From a checkpoint of a small mixture-of-experts model trained on Wikipedia.
Size: 11 layers, width 128, vocabulary 4526.
Below are experts of layer 2 (counted from 0) of a mixture-of-experts language model. Rows are named router (the router's row for the expert), gate (a neuron's input weights, with its number), up (a neuron's input weights, with its number) and show model dimensions 0-127. Each number is 500 + 50 x the weight over its row's rms, rounded and kept within 0 to 999. Numbers have three digits each.
After each expert's rows: "comes after" lists some tokens at least twice as common just before its tokens as in all text; "mostly gets" lists some tokens that are sent to it at least half of the time. This comes from a sample of Wikipedia text that the model never trained on. Tokens count by the router's weight.

# expert 16
router:565546439539554572559484591437571549475579580481562527475525467563530531515576572535562413538569523548530498494515562555447519450477598461393525557579559582554537471556508490523549477566429455543537497492484473502495435486601413482465522533485487472516458543478505556555573636567485458497441514412492498362469471501514530449497564523448486492467531564517470499446556441489513530456460
gate3:484526453575475549552487458444490413515479488485537550497549503575490550541457460424503493512522578411500584437479496494481375397591519553418492441531405516524510475500444407535481520466535512546534524522563545640536424456483440434553431532513466557514451498473590562502512587542484515458528535532519524466539528455444503482518513477446581556392573530548531434567431583500491537471419
up3:522446548519491607550412476407580460523510483576492540565472591538507597511418534470549489612416545519518577420486587561559456517549521508471555598498525462479521440394515422504540449452578506554488441521478560489454445481545526475490431501493514455527493514488492488545540482369509460594520435498510481484509471557525559468558585529428520443453448541479472553429487462436501591465506
gate4:545474495529528559521489532479557520529496505473536488519487417515573555433486472432541435512436395533509510452459532630500528450539519558546447608466544549514480508556581447503484617557519390603426514485505615544424516522479428457462456444527497456471517496491506572531566562519512441458472554483449490536487454469535487531565598459510466602389458420576513550514483495455555526499588
up4:519500443495481526428490558505544538549536427508530546383489446441527565442601438465537434519450453574491515492570550653488532480486515632526525591466500557471498528552520471493575562498566475521561513482556587468564457457500429577492472501593468483450533507605512559484591544498432395592433521448421490454512482466538482400513477469484535541551486516541519554497465511478527526455496
gate5:443461492509471438544463488451542508562512603503637415446544463543480552491655397483522492488517504563531516493553554585502483540331558455454583446484488500511534459460535525529555525511549461491557459580483573496481555435534479470521439530506516507426478458519498487449547602520560452465554540486451435476469425472523453484546532426559476474455472491519484553515569451430512601519433
up5:497550509477590571490458502542445518400502370503459524529466532527475516483340596505500548410470577447442496484486483530566489443551414496496483586500499526443509456488463593463431532383520501435511535494531548473492529515545499555511492506514504525568464492513483559534477445490427533558439457408573450529521497455463578496535427480470505474592595539401464468486485522613470430424536
gate6:540487470416541501462517519387467551461600477532488476572565485504472512469534479478520480452501461445494472479480524627567489482488577575519477493556466502496505495467525496511504490476529486404513532540521480514424572541551499503495490479527497589503431482552454428422387467495421456449481583378553504398446418495506505447485579488415519579429584465505394490589531537486538593481380
up6:484574485528532502566507575492533439517435464521494472578431544507536397516448508478469580496468502508504513443494623482473535417490488530405504454439454528573488418546439457601437429476499529570600472445456466528556532388561406495501552537500483466461492555547466505450502463457503451552517476415498474460484415392510501405491559453551464442597526572515578573506508479449592499494489
gate7:402476393508538450544555479470458502496499503463486466447543438453529529490437496439550400518542526488460480482489494432488474464442555489505483566520500452494528557519482496435469445542413491532637542556606500460428487471487466503537446458391463492476515561585540503535517564549465387610456536407501487481556484612505510494541590502549591372538499561498580537524572520556492509454523
up7:498523436503529433491537429524439519518471584558400590529410492450462478531456538483440507555567493471523458477422492454440498523510561514424560429594502573543583581514418540487480462436476545445570390514564595531541536471487394441503494506547491449490483542558425557507475579511511500544520552522472524555570538492451529536500375434600473423526466501470522518523502504573434479440557
gate8:500553522432446488460496576476448550519524488509482511444455522445596491456491492519497504452432544457399417472482523461508522517502562542462639509625552515603400554522509505450542478469553501574518447540512478461515485546555575485478494515525563557441547541517557617488543436536512588495548501536474632434508529457500453431520478508451453384442464530565516431473559476599419514504466
up8:535448455442566444542419494534448505469419459510519502509410432516469491460539521478406487460560445488492431462432479582474532506500584559460544568618523527596444602549462519482491538433518553508485481539488436425465560516559558499479481509478611577428509577549469561524510460500435477531573473463491580358568554516426481484490440486480521385484509470558443489546569499481461523453519
comes after: "-", " (", " \"", " un", " re", " d"
mostly gets: "ain", "ceed", "pro", "hib", "etts", "ond"

# expert 2
router:549534407512493597591521609438550454488503542606499517409511527536611569524625535505516500555501553504540486558493574578512576515478546469409517480561539535425521514518538565486564488505524478622543513567377484542473471570524433488436580571440554528504444509504494579558477566571564534480465515439489500498465530402440581454491482508505443491515510522447508482457494503510517547461481
gate0:481550504463466509481519520451562500471513595561554464508550422530396522490456574580496488420563485399552432453561541574482553597501498528540497501558508473465464511524512512554537520507463371473423545511451539480499517503605520432431467433442414403452402516461554442506491479570482512442494500496577480463556637548540459484530496533489496427489533524601502502426486562408565475475505
up0:515515511487461513497480575490450432444560436464476488527488533480378448596556501419470468480488574487561483459396491472519469508502532531484502510522534507468532455496422465545425530518563545581539467558542514600456490438547424526512480463448517434574496398428503433500540586537518487608489566528518484544582475453549484475557520488552473636579517497625568509539584466402514568538497
gate1:458537505518450482497485447380462518489578535546597442539474483479474443563491509473540590570529449513597423406514523484437439549441485453545497475501515489497493567484550504501428490492522475426526475564595488472423590487589522376543498479595511491561569452481440492546520508517549497472521453484490478581493512526332546460542530539404499504528539628454511520500489449489483434425453
up1:484503536508454461494495470411468457504555521515618538539485443494522437519512450507489572479508496493548454485496489500431474550462497504535463512540448553574482541563498482537487469463442478459612539566526498513429616440500529460593469424630490478602535493481480438564525528494518439427505462573554434639554526520373506447543554502446513480546546672454559495497448468464488484447484
gate2:442463560488547519479513576365471496467525475537467523422484566387516499599392574439580472527540531560493470595408478431541544533481426499442447509620557501433563413470542467477471473477526506452492518425517532585528559529479482482525490527528547582490534601605483488528473493503486563546469468500505534557426495558560600579554485427506516494515542502540535437556428460524499513496516
up2:569578440500448505550498428534533469521425501470521474498553447487492488488536457554466501505493510510557476457541519599510595544471493412606496497425454444473436515569520468474502485495504444577482526544511450471461450493545535486481490525549503441556444392420572570498467494589396538446515499553508470460549607392453457455483481568546436496390543550539477551388537657503530513489523
gate3:462563525535458498560568544628525494453495468523466443486515547507452582466506517533565499565503584397468571438614492512440403432544564486538502477548501529518484431475569548547445383481475537476582519519570486502443501555520566507514530542577501471373543427540468524589461507422529503467445472508538558385510469512515457521529457544451513578504555430556521548468439527407550461483508
up3:446452435524472473519496521507519547470555492507530474456443522577568543574456569530573571473470575520513477497458529542502566550535449498517477482420523417474496458393484510494402570481500521465403458533460539411419470480569490442413492486470529496480463502526561443481487497558404486482598571503446451483484559328551523414491461567489493463514515533368509539563496587498536461421558
gate4:502543515495547530509547538472547461512482457500464504593454554567581439562555516520455414456525456468479648517550535489497472488575544486518494537461551455402449513561564499509553558495552565485557477553516496444472539516478498585577542480490466443481427458506484500505460459478433580472498434517586537534517543523500562548414514443428595505601562555595455440415550551374496416513562
up4:461476503519465435495446555531534489581506590478523538548510460519488516567500486483425380459627564513513558501426496460521357536505533540458519512489444503389422535522483453567590567468578547496513503484520505499499557588464456587574508505509532469454489542462465518572442439522508532549497490466478522503409466390551564588506566488471515600562507592467431535508406555444448490501511
gate5:511446564440488526412473445516460465443569558583455368434510559461479553552512597489531492452492476594405439376525422569500558498372484452504554487478525524538529532501553505523499537568543515449450428474457499547533435517555507550544466490459492458553459455448504492527537513486479518542480568583551466440439450525438489478465509444554438452531463511410535518578533401520553436445576
up5:471503574529544453530481477468459490613538599574451413547504536450511472440570488451604483477462548475483519602545504447552462423447556521439437548541482482513469522421489513435420542426485544464453531639443508499535460627422479545558536528473501467476489478474519456471479573440460470517553517429503447521433380484470567586505550482424509489518501478475419477445485468558475510578440
comes after: " of", " in", " to", " for", ".", " on"
mostly gets: " the", " a", " The", " an", "'s", "The"

# expert 9
router:542501507589468505554566594496575539406571600597465558480565532547518487610490516566540471553581558513461477499404582551483493503485595463454441495549529606503546487550586482557539467554485482570535594538470423525487462542547447485459523553468523596584432521475495558527440525558561477512448535486463485423487480433499517414438502504509483500456560546443505451491531430450519577502491
gate3:526396572608475482509452550542516549428562562554531571481576579480516423529470469568592503474543482490408387596431513552641503538494496477469479479487542575592473460487534410508590500507451464490530540586524476478484487471519505512460551605518517447495503591499541457406575454488498482450503517573447464458496458480553550445499491477558537522570510543488519507561493445506492578589514
up3:589465521560457468449536510440521615415532578618517502447550484567580451446405520602522553556477401558458481547479476521545474539501555510490481545507584497521471509498557426523599442528513517481569456548499537483500445414528498494451457482516435440407551563544541450513498460388497436485494420497514489481551539537550530443431410509490499558506521393387542538531494544490529550498482
gate4:534465517582455498572451519440509496436457500493495497501614489616491487548573537422427502496490622406524475463535520573487436535499526456413584507484461455471544510494434463445493479501436550438500482450539516489584442515530462517463511489526553585502486486360488504477466554459431516486450547530411548485492548450476467449408454528515523513446592505451436435499408452453479516539345
up4:546579586353574467521482402446500515535484561513468523489518561476563493450417473516528489471526427517489551501552599486533584546531464466492537454499563442515432498541514620493514511470610484569500595546526545490496488501578541474581498568484585459449439439419470488395501493462461485515480470388567489437505522589557509532566532519491472528532490488564462524490583533543597528515559
gate5:563432524514484530594515598438521466492537477546524493506555404515572516490493435462467520465507529553446501596419530524505485493394513476492437523564374551576576400588510542455483528562451569480555478493515547534526600520511521418559541513493490539586444572547413475473459498526515576412519530485502455540500427485488524504556421442551549464521557452515521437449506431444597467557565
up5:520562492461490440434371476562429532430488526459487536574513525538477498502571558521492473595599556526539577462519516530485558531520477551494612515362571488461539465501441609459456527471559450527566551464405541491453386444415541543505544488523487471452516519431530508556545477481507496531451490625511509456532528429425517571524536561472447506434505436556519500591534465558524488522528
gate6:432453581543476529508552547461443622494580576483470515463518551553453484513489542507534480404571562526541551536432393519545501513429456498532489448517479545544470532549479422463504424498454553498543577581628521449407443530568482518522531479542486594440440465494510528535495503486638463593503463560461500462562467481568472539436504469514523539596534562501495451534497507620551453467508
up6:492564452471573441561433474528497490524387494501508487556431383506462555412537465530518511451466571480495465482537440433436576546560561519534471584501436466522477486432406546447458499555477432554485470467508609611600444511578494511558492583524452502545489550497444500560504537463407461440535514440515589488411477576508493586529504458502530492551559568514490514508555543492482509380501
gate7:497457465511520432534597473427610564544558465472577496498500489557506545469496556530467438534478463504438540498549445454475512482527415580474521491493449446455470494600486528620418567485553541407471561447535480438531559450510497511538544524414459479486505549455604493526389458478495494459476472481429562614540519509515472488471515504517515439533562405459569573464428540529562590403572
up7:500548458507474511521533472553484515566442563522433520483535530523435499550499423573474542567468587436491516440599429449524478552475517543468439451559553544528436550519423466544503512509561551554501502466474515553610533517453437466450527464437422600508469457508574574504478472447561472481471397499540637524468481513501469351428491472437480551496452416455515594486394515504493475487420
gate8:456515464563477502497439573579505421479486473475606523476602493510561475499490577542497481470470413558536484488450497488483491533424529523498591445445557483526408466517491507563476553563410508514593517376486445537543550445425501486577548523445546422513441487489601515475484586489511466547420510472510559456458452565464487452560547565527540410595516495492484541473630469421446492572532
up8:480505501440497435510524518552434542520502531558615467542512508525511537575440467531452558520485476450472397552517481433416593485509431574538382534432494429561479585498389558492447445582491491467465488461457497565558519606513505571447534568514509516522550491534541528481506508540539511543554562461469436484619508435524541405440588554534558421424528550494468529523524514436561484424521
comes after: " the", " a", " st", " The", "'s", " and"
mostly gets: " film", " album", " game", " music", "eat", " Film"

# expert 17
router:559545466570558543557548542452565489432564542570521560449553491559554546561547554566556448568549563497508458563459548557470564461535558427438445475565567547459538568566537544524546517556474464561561574553445487548497490571560481560466563562433512534557474489461542568566459557565578524480438553437514499443443544456448533479457545482499438502470550567441452437441561452475565562439504
gate3:560484523515493537550430573513520357526518569463600529481532529445561460459409553542571484495541486536549452535573552528584530554439534436512399506503452545419497488544552559484438554540432491565492466538545495490494483526597523539565629476514557463415537499484522361485582464478505467422524515544585493483422537524454528527519519536474469439511558474560544487505601551545503440513522
up3:518397493525504519497546532532489374459494474526621491484505381532484403437510420511453504492530488559505510555512533455439517490425444491503397519535492483449459490436483421503417467518409393507511453613492449404495508533480492549465469503458539445486490506383451503465432541447472498589570525479560489495438516411515538525565485504432418525440408546523489435557509445451447424478510
gate4:523573449560573428573421514456424498545460499452471442548433519500548456467580598499571444539489566508490506529467499477470514467486523487504496510513389502495468405509559512563520524541507449475503463519517375402465547596494446520525494500552553531459481464554495599435519495606570471427478525452558477530514408513509507468542441540496502459595553550556440498520550508667516529596478
up4:497604466444498500435476451535596491484490478495501524522501476502468549540511475487471431536546586532470498469489524496556490524507553511523489540484439461421568502514548434547501433520568479461511469465634467533608593484520418486467491593449602440565526514498521467450563549478470363603532505440543619577491533506575475510596557553433470502471476533565537403597432508501512539536478
gate5:533533566540442520566600480504386465422535496607547564485408560544554483554503536494513482392455617440589498609450485512508472559528498488527498482489460503500462464483470587509459497461363558508518446480507470478541596552555465465525516529458498536573427526519421526511487551510524481562538456551475427506419494565616511513483520568491421528459525447525516468612485512554545559521500
up5:578522453518481460572418594548409476417617432549631444445451444529449565550449447462426492432484442445473442588478527531489501585511503398465495530485592453455502498558534437513520499533510545409486430494472570556510419571578514556498430418572459488483485515515497456429511462535492492490441506510460475512500610490545517420474492542497502533520529493477495541498484532564485531449607
gate6:515550516447502457520372561534559536523564490420424465536468480538534452415613474482482522549567451518499536590554514563529446534531515515516486555413544503519556618598479426533371543571519534500460482482541515553543487542473597508580516582448459470527456492539468550544454333534566424493528532524507508506449486563450458514507477551565454442456535535475498484461566496490532490440523
up6:543556584474509488486547555467536448496521536501572422510593443389512347500527488517557434478509548489503485501535559532527451514478486344416460497392519520522556469466602507571423479524495546422438467481548534532480516528473548476547388421540530531524479550494511415580536566549510448568549567526485452439452509466561511541512536485395532464469536536527555504521448588491505548525527
gate7:436565411437518518573552567487567469417561487523515499506551588527540480499474573495565529513462474529495553493527517509509483466483512508470486489466617469462487566514505451500487389487468529516488472485537499491628476456488462491494509389567530449403544537454446508590487370479468527469524489516458460480545628475523514505432546452421535478456503489377482569540537660478539532516600
up7:554552464562509460460541528468466441501529568491528467530538575458457501562505501436458557404562595445561464547450452426483512628514516470502470388494457462385497617493527511535467511521525466546416437500529549553546546531513539499486448570538504477595456517562510507516571577543394487519593541510492542566447430594490579483536477452508420469489566446513541480504539492423491503394513
gate8:479465519421445527408547511591540499529582550475502476534481493413569495544500429376553500430660492426554456508552470525535496576523513502481499510514506554522489532448521526529358462549503476573502549490478429540575453536478529474532519485473543489616499568506521560538557502456412494471472480556602504444565500477541496524510522439421493447408505501453437529550619451506530521428448
up8:546521548454509614580508542530493523432541512473545447517434511497671465468526497448445451530522512534538510545508512484497538484534407507477525466424614550483490459439507478427498521446532539504485527435508474571540531587448534449530512502521439595513566527501513528489483421460448562470479450509578519509520370470376477558407612506436502414505501387457507433549525496472447505482436
comes after: "\n", " |", " 1", " 3", " 2", " 4"
mostly gets: " inf", " Ter", " ENG", " Spr", " Jul", " young"

# expert 1
router:559545466570558543557548543452565489432564542570521560449553491559554546561547554566556448568549563497508458563459548557470564461535558427438445475566567547459538568566538544524546517556474464561561574553445487548497490571560481560466563562433512534557474489461542568566459557565578524481438553437514499443443544457448533479457545482499437502470550567441452437441561453475564562439504
gate0:541523522540463607413484500507573524447462498444508593533471410549567493533491529490471510415541484374424500467436486513535531561516421416488523581541565566564535544548516481491563524548553465582492447553484533454592465522465457526444465445553548474556494509443493535507548496548519531462543526527595444516520481565468619568512499423550424426444531525494405490443511466482512378435550
up0:430518581546529506559612453441506545532537452576373464452492511514529430413504440492450479500531439528397524548440459530522534442453460533495486441597496479496516444486532529525531491486412477534558454501507534484506626474456396503547576442454496477519373518413414507497528441466467569542568474458562482374592427526479433500475454486488470568474536489538527517484436455551510499458525
gate1:573540524437467415534542457479510517485539458427494492437470524472555407492475561533474592505568530382504528540568531504456545526486421542427558567479553407544552522559450446634537496358609521514472523485519555428512533492504502492484505511479558546439499519540540535563540494426559508571507576492489415352520491496512548470513491517433501528548548550482456594541483520468443478495425
up1:508484529544486514426447577538454487501490520610444513464453585437505565386512511524506595527467497493599533442461397522422527482554428529484472472600637553473581441560462529378504516456488514418452427517450525445532578528400538416488481526451495403433452457448491501504479509435500525468491497537434446469551459476519460483494447535472530518607529473427509419490511487496527457517491
gate2:543508469442438484496490467451418467529550576534425484487498491567517603514513561439459491465556565504578506596480444518408489540520478492563461514494552532501505520450446552556563439484568505571441439485548445471489440537547446571620496503520553583515525480462540471588580481464533484421565432467459499552485624490402455529579456501475432514536491503510463594540423466580510598438481
up2:547382623464484531417562479431480510529454519582424524546476507541498405521442461519592538489431544497539495523465501501442576586561590429517503541526483560460465517532461525530434527459575507451487564546513561455477526479507482498533541371496498438468469496540433567520423512524606469580527524531614470572475487473388547459513519513453462522615520467545568525496524511561423509497508
gate3:453457509504408402586494606506476511509520534448516475437488451506498466609542509434512519555479563623471499402508444453572535466501464505543515462487502503474440482503435500497417617531581418501552536513495429531492521525493466468440513496452492520530473528388548524553544528497492439539388527531509477506496532482360542569582538560440452489554492464490421562578492535413529496388471
up3:530447428488520496569439557446545465451478484536501496490550483416553481534531521483585491511479456459511490481520445429479449492437458478488457435544461518465462540500482425508408494561456459480471509498565597432678544560521519541530515516521478448506623485524477496426571389601595521538518511524499504464441570526534387466478533557441542506418403573512580513526523494442573442444484
gate4:439464492519574448464435480503509510508528491506498489460448450518409483513502531495523490495534528567525425499388534538418443503469538497465462480487597530556537391501522474567500453576515545503450497470433591463512452477524447487497503456555462559489464527631563647440495477440604479428579536486521442533569431525559436593397447551504518457422503509451417488492612450469518464485535
up4:512554506534498482531472454468473549619469479516603515396492450550479435535514451596497451533577509506490445540471446500456462569446445456494542473469592576536535402496613485484442570511509453545433486455476509514547540481501511447557496440614487503451441452522457483545431453428513494391522579643541519539543487549508504511474469458446470532411508514479556533429522566539556615536522
gate5:528561507453564538417548395451554478517445423504516445496473469458501494466483516467516490635503497420444399456518441466437521462508546533531433412614564463532519458512497501474483582641590492419511485436483488433476469459513623468474565457472502380517586551494483473528577512527502460497474562424455579522528565455473572504531477509493520533571470493525458546469532499511490597449525
up5:438503518368489456443440509503493521457513624492471421504522542510428480515577479489503503449617511549546441479478536523473469416469513528461514484642453490474511492388514485473445492486473464591513473523482485587516548497436516477499576617434520560459510445545494490402468474578565627489520565498409484492456443514576449487420467453502495477439486480548446399491450450508499462545558
comes after: " |", ")", "\"", "et", "est", " Born"
mostly gets: " such", " pr", "\"", "’", "atory", " various"

# expert 3
router:608553500533513536577501485471558443483581516597498586459517524557528547515560609582565498512519572493499523502516520574475648456536536438465449475545543555501586572570497469510531484494475500566566509543421529552512469511561518548435574519472531539482516538520584544552442557522541500511458548412506529427432460439436497476411566484437447497451531541464417385478552443472532560489506
gate3:527413541547491540510581449430517484577422538536488450531384480479608538570520493594556463476396432501524495556488400534424460516543425521497521441518502522582502554549480522524484560528523480485560484514463471486541525442503504441459484439444516576596472382484502500477408468362508492481502432408532547502486519480437500536525535484420420424475546495501503504524542437411412474462454
up3:459434564451417429674542507461518463596436569561517471529433471440534503478478460471533498459461487533441573520511428506390459460495456540510523468434464541558529412462553580523475559550519492502542477491430443469501536448537526454600419494465507514512472371397552494425473467449442501478539505379555490462471534456428532564517487437512418503516485498482472561483507469437463455454498
gate4:515507476512549507561523483414492461573561490564484455524516605493396511563469427451503512470455454520488502529438484540485529474564459579511401408425509545543422488578442399595465470535502442476507504546539572506500444634519543418498458488513525543559452512465606547509533556567508456436490466438514458398453490525428516426465514501464424507451532455496448565446477526466404453411500
up4:541487558507456455443457423445464440610560456463517537495479561470457534537563450469504482484547420466525505450442473536529569484565489525469461460486543500512518491577482391561511586501497430447433505523626504577510358554440543479408480573414495507484493536454543514488550528584488499458530506416562440486570550579431555526453383439471451479473551437475458554527537469449465443476521
gate5:562504498459627551520521455506452406485551509499469431425512487393543482447558452523441408481495532514501514604524477561470509536465411591594572408492441478478495530466546445559454533476532420437482444484496492535456589567516470498558603514444590586495521485535402433516493559461485476544499525461547521376471466521538537515573476463532516494539432529541448566439535523509502562469432
up5:519503499479642489496477473542441453461557522493473496397480505363546450492560489501429418474458526504511447612516492583491473571469476523616518429489404514456510555429515442537451487495527404474502517498465564529513531593504458490566632514497577585441475490560430428506479555473492477547504531464553460427512503542498526518529469434556555496560442537551434510468599463531542531449436
gate6:502491517478447511553495502464495484494530522440550526560522549509565484565459454486527558500573419490425578554524526471441400516451488578454490572586468555496447450459521529473457537461438596543486402475475427471484514508544537486449509479464590448457462506555522384450479472556408537397544638463472481537359571447595498474438542499502571481506489538413479532579493531522555489494444
up6:477511500497504487442513495539461529518450459554421463445459495505480535458564540575496497525449616521553455440480489549572593503516525414590534423416534473508552544575522463509558485532546428505496595522546602586527492563472514557558446554539475550484464513425468615526504535390597457534452364553536522506588381539432515460550496503482437542487524493566500467469528496489434500519530
gate7:524512504509494478540640499557555457449427521526476582478591526494554450543474464476546492456614458453477477542589526534511441548426557514540469521546389540494477429425444498548407569507535408487530474496414456545511524528610564463544551514540507569442504508535538440506539427584472436428479527564542496522410516499614520515468525439462540473498574545495424481532451487548444570479551
up7:520485611516514569452517545417497446539453548472521421488439546510480520492551559506523465516456411551496604552442517491458549433474520480520432442510413503534446451492471542637499537417559463506406529434516460509426640529488438453427474485449441470478572539413510403535440465481459554593533428494485500511515559514533498473481466517531576467530509578444497536480480559470412573434479
gate8:372535544452566496456609486500528514520533462429507505482494573496618525521544442466504494516449451458459483480531497556430461526505397564444419427493505549570523387515490518506502468487582531543550535475539441510369600549503501471415546517574549499561482502486486498468486603415458513529512464554417599481445444423471435567460452482507501574441487498540548521527464399484470496481445
up8:393526521501446507426627490499488439494564440480504435509434481544615496499491426447471539520444448411457475511522445585444509589482440553406417457465548514566469378475512535554489496468571521486487526466556467477394569537541428439491574574553529554484454520523430491484493587438451511484512447576437525435471440427484472555468480517495443496467480522472536535451539448499491410550445
comes after: " |", "–", ".", " (", "|", ","
mostly gets: " 18", " 1", " 2", " 8", " 3", " 7"

# expert 11
router:511525451542559508542569559395540485366527503579496507451535477530588571531562528570599468573554557488509452553502531595407552430566521465412469457547571491500570532551501560519569465541450488556588536568480535553520505543551473603467519540416467490489463471432557562580483551559562484524437543463478484449449490457483480454460506499516450533504492571504482501423533427471559531413473
gate0:510534514476558452544582538491553622466496447563505408505503501473486490474524474549557464459535505549496538538581562552471523502483531500607504456403505473557466588452427459518547505508412476542583482532468446527387522539513554518413453472348470530457489499379531533553462505469536474494503625499569498494514526495465471456596483473528439554458506493439543485537435465469521457396388
up0:458451466504433613459498481486472430484493547434527469548472420530543493535530474451476492579466521511572550537505409414534486444499472533434430581590487513465549494552608547421520476496509544562431525502470493462616460438499465535570570546668457505578536526625488447456548526564463511431538410503499509521529523514503440505451471548492508519520524519567443473434575493550444499569535
gate1:485532452458428501540515433513547480425459548395458486513608557602437525533539450466566523431444432441600444492532475596485500472462547576528463549550579412484432488483465543522548452471451482542491527466447466523444537474510466548408605442538540465488514525477513556444543490447501445475515564515467467442437541472392543500578554577478516453472548384543431518521427576474517544474471
up1:544454498569488455444491563502455456510521469513563523524468447424537570450545520471544525592562606533419632498560506434551540511636442461487554463354511577527564481478581488501426578560541534477474515567547496450529500447453515548625485534400519522531559553487445516447518475514456527541518524465521484498541486554571425463476460538518472458484500630499536466513564518498447513495536
gate2:574599474524573478594395541513546488561491555514422424509490482492525471502511407532579539513551549509614473569561637496449490554558499503520544667498545487455412538497514449541415456513508603532467493535563544529520500506535463552535490467505457466429435530495453490588473487437512521525504521476544481505469512558435515423501444488533562476472447518565533446513418552517555441447573
up2:475456543483459526419578517452498583430525457481487523447486528550416511523490602505478474499512472447419498411510373551554497540477445500426474375500395483563533496519510544498615522469558510459464546440440497459543491508505501397420417529426535528548525455534543497386533478527492481519472431507492514475575427412555473554524530562399435483536555484451526476473602446469485542555480
gate3:560553468488479539601569449423498453546447468516462537442475492575485605319537541494528479571520383476391588503482468537455496498575430495457480506450487464483467490476559483462521576496544438549436570520575550498553528428458579536498475465438502517476504501400568534507501495537520567566473469433519529430506458581484451471502494453399491577543420535492427487465449512501568513513512
up3:420422391494441488497507450526504505586507583537442459481434493390545519424577490567465450442472439527591462533480582525556454470437494500529489580579480471553578532498555387525501511552518489433459585562518477506565504486591547469517544534488456410504518450508555548452496470544462532456501442422506488472524542475528580434558421457411521469362518543530516475474549529497467569447480
gate4:501510559558487465546615574536453441475501508505567571519552537424524473484502507434515574427515522350471470492542487480515562528558553533595491529515492529585553458633555527559521510449506455450457547525478522601574580495531539489504533487503566453525438459436581521486485488470524460528659513508541589430468523570558477440434511537591477485480530452533454467432541560519520530485445
up4:494600509451539440464498498525491472552499448563468520527548558613443375426481575435522533484495543477494516526562471548587508427520497543565523489504559496563474446489537491463469549454556521516538470467625413483522463491519553371534550497501549523486545481542486448485577538606505505537555480479472460487424468521505303515418570477438460433485507598481487488517563459514454528550506
gate5:504472522527423561474467604431543416382430485519430522484443497524434539373492482522522415440432519456559403508478486515547511543519542464597559504520494502576482590537365512555596502509470554570480474531580471509514515585449477524447565478488535506566560476507552478526492480443552461529470526430455550441484435469492440412506505569519488514525471533539481570516573572465573482450428
up5:550495497491555512460497534504562494574478552502482509515485465507530513597497486585469571543556543457521558413496548536500493531625448606517439562513386527431549381499482430508501454503460567421486508484466614465528493527483470518504580493409584522483451561453437482532428463518489394569515478512459444567555494512598481582463594421536481503499526409464543467545488462535482463569566
comes after: "\n", "-", "″", "°", " •", "See"
mostly gets: "|", " Genus", " Location", " •", " Species", "idae"